config = dict(
    n_layer=8,
    d_model=448,
    n_experts=128,
    experts_per_token=8,
    d_expert=96,
    d_shared_expert=0,
    activation='quick_gelu',
    moe_layers=[1, 3, 5, 7],
    router_score='softmax',
    normalize_top_k=False,
    routed_scale=4.0,
    balance_loss=0.0159,
    balance_bias=False,
    router_z_loss=0.001,
    router_bias=True,
    n_groups=4,
    groups_per_token=1,
    init_std_router=0.0231,
    lr_router=0.000422,
    n_head=5,
    n_kv_head=5,
    head_dim=64,
    vocab_size=14605,
    norm='layernorm',
    norm_place='pre',
    norm_eps=1e-06,
    positions='learned',
    qk_norm=True,
    attn_scale=0.125,
    tie_embeddings=True,
    parallel_block=False,
    init='normal',
    init_std_qkv=0.0209,
    init_std_o=0.00521,
    init_std_up=0.0209,
    init_std_down=0.00521,
    optimizer='adamw',
    lr=0.0011,
    lr_mult_qkv=0.4,
    beta1=0.9,
    beta2=0.98,
    lr_head=0.00451,
    grad_clip=0.5,
    warmup_steps=204,
    schedule='cos',
    final_lr_fraction=0.1,
    batch_tokens=[16384, 32768, 49152],
    seq_len=1024,
    doc_mask=False,
    train_tokens=310300000,
    steps=9704,
    dataset='wikipedia_en',
)
Below are experts of layer 5 (counted from 0) of a mixture-of-experts language model. Rows are named router (the router's row for the expert) and show model dimensions 224-279. Each number is 50 + 15 x the weight over its row's rms, rounded and kept within 0 to 99.
After each expert's rows: a language model's description of what the expert responds to. This comes from a sample of Wikipedia text that the model never trained on.

# expert 17
router:81 46 30 30 83 43 61 48 71 70 59 48 41 35 69 30 71 56 37 62 64 52 61 33 78 48 51 65 41 44 37 32 51 31 48 51 75 41 76 46 37 62 66 66 56 45 52 65 65 75 48 44 45 63 75 33
It responds to: Quantity or statistic nouns right after the or a, like number, age, one, most, same, as in "median age", "number one".

# expert 56
router:35 28 59 45 76 56 40 31 42 44 49 42 15 21 38 48 72 51 49 49 70 25 60 55 66 63 70 43 33 53 37 29 56 39 37 72 64 50 57 43 61 69 49 62 39 42 77 50 68 70 36 38 48 72 88 40
It responds to: Single capital letters and pieces right after an initial capital in foreign words and names: S|ver|igetopplistan, Y|ur|chenko, K|ad|ampuzha.

# expert 34
router:55 37 50 48 47 53 50 37 71 49 74 44 39 46 67 37 80 59 35 47 60 39 56 41 71 31 72 66 31 45 43 40 57 40 43 64 72 50 41 55 35 58 58 58 33 65 85 50 73 40 37 44 42 67 85 47
It responds to: Short letter fragments inside names and rare words, often right after a capital, such as c-y-cle, M-u-ell, Cr-add-ick, Blackr-ock.

# expert 8
router:61 47 30 34 78 86 63 33 42 64 47 41 50 34 48 30 75 68 34 44 78 56 42 45 61 51 50 51 27 47 52 38 65 23 38 50 55 45 90 50 39 54 67 72 53 15 57 35 56 42 32 47 47 47 97 47
It responds to: Opening words of proper names and titles after the/The/of, such as New (York), Royal, United (States), World, General, or The.

# expert 27
router:54 34 46 26 73 60 37 27 44 72 44 49 24 25 52 44 57 71 48 71 60 34 29 53 49 75 54 59 56 61 33 37 54 39 60 60 60 38 69 62 47 37 53 75 51 11 64 36 62 59 62 30 53 55 73 46
It responds to: Byte fragments inside Chinese or Japanese characters, plus cells and words in election result tables and initials such as J., Dr.

# expert 61
router:60 46 50 24 53 64 43 56 82 58 58 47 42 41 41 33 49 59 47 39 41 25 31 47 51 57 50 45 49 67 44 38 66 40 28 49 57 55 73 71 48 55 36 52 30 34 45 32 69 75 38 46 49 59 46 39
It responds to: Pipe separators between table cells, especially in numeric or month tables, plus semicolons in score lists and some sentence-final periods.

# expert 5
router:81 44 32 39 85 51 22 22 53 65 60 45 35 50 59 35 78 69 44 75 75 28 25 36 67 56 45 45 38 38 35 31 56 22 45 62 65 62 82 44 41 49 43 64 46 36 53 37 54 77 46 27 57 46 73 45
It responds to: Quantity and determiner words beginning a noun phrase, often before of, such as one, those, such, these, each; also albeit.

# expert 54
router:57 43 38 28 74 62 36 53 63 56 50 30 47 35 54 60 38 80 29 48 74 40 53 22 48 68 16 43 45 51 44 40 68 57 59 62 39 54 53 49 22 59 55 68 39 32 46 35 59 61 47 53 37 53 64 20
It responds to: Colons, pipes and values in infobox fields and data tables, such as Total:, Website:, ECHA InfoCard 100, UTC+.

# expert 30
router:66 44 40 35 65 56 37 32 34 84 42 42 52 33 46 27 57 66 27 46 53 38 59 53 63 55 42 46 15 56 44 38 62 51 33 49 56 47 76 51 32 44 58 42 37 34 57 43 33 34 43 43 35 51 97 46
It responds to: Compass words in place names, half, counts and word pieces of actors' names, such as New South Wales, Middle East, half-brother.

# expert 20
router:85 23 25 47 58 81 57 47 70 73 65 35 36 40 41 43 50 67 51 64 46 59 23 36 61 69 41 41 21 64 30 52 44 31 38 52 83 55 81 53 40 55 36 58 61 43 60 49 73 79 33 62 45 67 87 48
It responds to: Latinate suffixes and abstract nouns or adjectives in formal prose: -al, -ation, -ological, -ari (Secretariat), public, national, development.

# expert 63
router:76 53 34 48 61 41 51 37 79 51 73 42 39 32 62 52 75 51 39 52 60 28 54 42 66 63 72 50 27 38 39 37 57 28 55 72 67 74 54 72 48 61 41 61 37 51 71 30 52 54 19 52 43 42 61 49
It responds to: Pipes between numbers deep in sports league tables, and degree, minute and second marks in coordinates such as ″N and ″E.

# expert 52
router:61 46 56 40 51 52 57 37 69 58 48 40 45 40 54 39 78 63 42 64 72 14 56 46 42 66 59 40 48 42 17 45 53 53 34 54 60 77 55 68 36 54 54 87 24 38 67 52 63 70 34 29 47 67 49 30
It responds to: Pipes between cells of standings, results and vote tables, and section headings such as ==Plot==, ==See also, early life==, ==History==.

# expert 3
router:46 67 34 34 68 66 54 42 48 65 75 38 53 66 76 37 70 48 28 40 64 66 29 49 56 59 53 48 18 49 36 58 68 30 48 58 63 64 73 42 39 27 42 86 50 22 52 55 57 60 28 37 59 65 74 42
It responds to: Words after the or each that relate or order things, such as other, latter, next, following, related, another, often before of.

# expert 13
router:79 38 21 21 76 63 59 48 52 54 56 41 55 46 53 48 55 83 34 64 52 50 33 30 68 52 33 63 36 52 30 61 53 22 12 46 50 39 72 60 27 40 65 74 62 50 42 46 50 76 37 32 58 79 72 46
It responds to: Derivational word-ending pieces like -ation, -ment, -ization, -ical that complete a word split mid-stem, as in calc-ulation, conj-ecture.

# expert 31
router:63 43 44 30 71 61 54 43 55 59 70 49 41 34 45 56 58 75 37 52 76 36 16 44 57 57 55 24 58 64 28 53 65 39 41 58 57 42 73 74 46 56 50 84 70 38 45 47 65 57 52 38 51 70 74 44
It responds to: Abstract nouns after prepositions or articles that usually take of or to, such as respect, support, development, means, idea.

# expert 35
router:36 16 58 47 56 52 47 52 51 58 67 31 35 30 68 32 73 49 31 45 53 26 55 46 57 71 67 47 27 55 39 31 54 30 40 66 59 44 46 52 54 32 50 62 51 49 79 29 60 62 46 37 35 56 86 64
It responds to: Middle word pieces inside proper names after a capital initial, such as J-oc-hen, Mu-aw-iyah, Zim-merman, Rh-od-es.

# expert 1
router:68 26 54 19 52 75 20 39 46 88 35 42 56 28 49 10 50 60 22 55 53 60 43 48 70 58 59 54 34 53 46 26 63 33 44 53 54 35 71 62 33 49 65 58 43 46 52 29 54 56 34 13 56 53 56 57
It responds to: Pieces of personal surnames after a first name or prefix like Mac, Mc, O', such as Mac-K-innon, Gold-ring, Smith.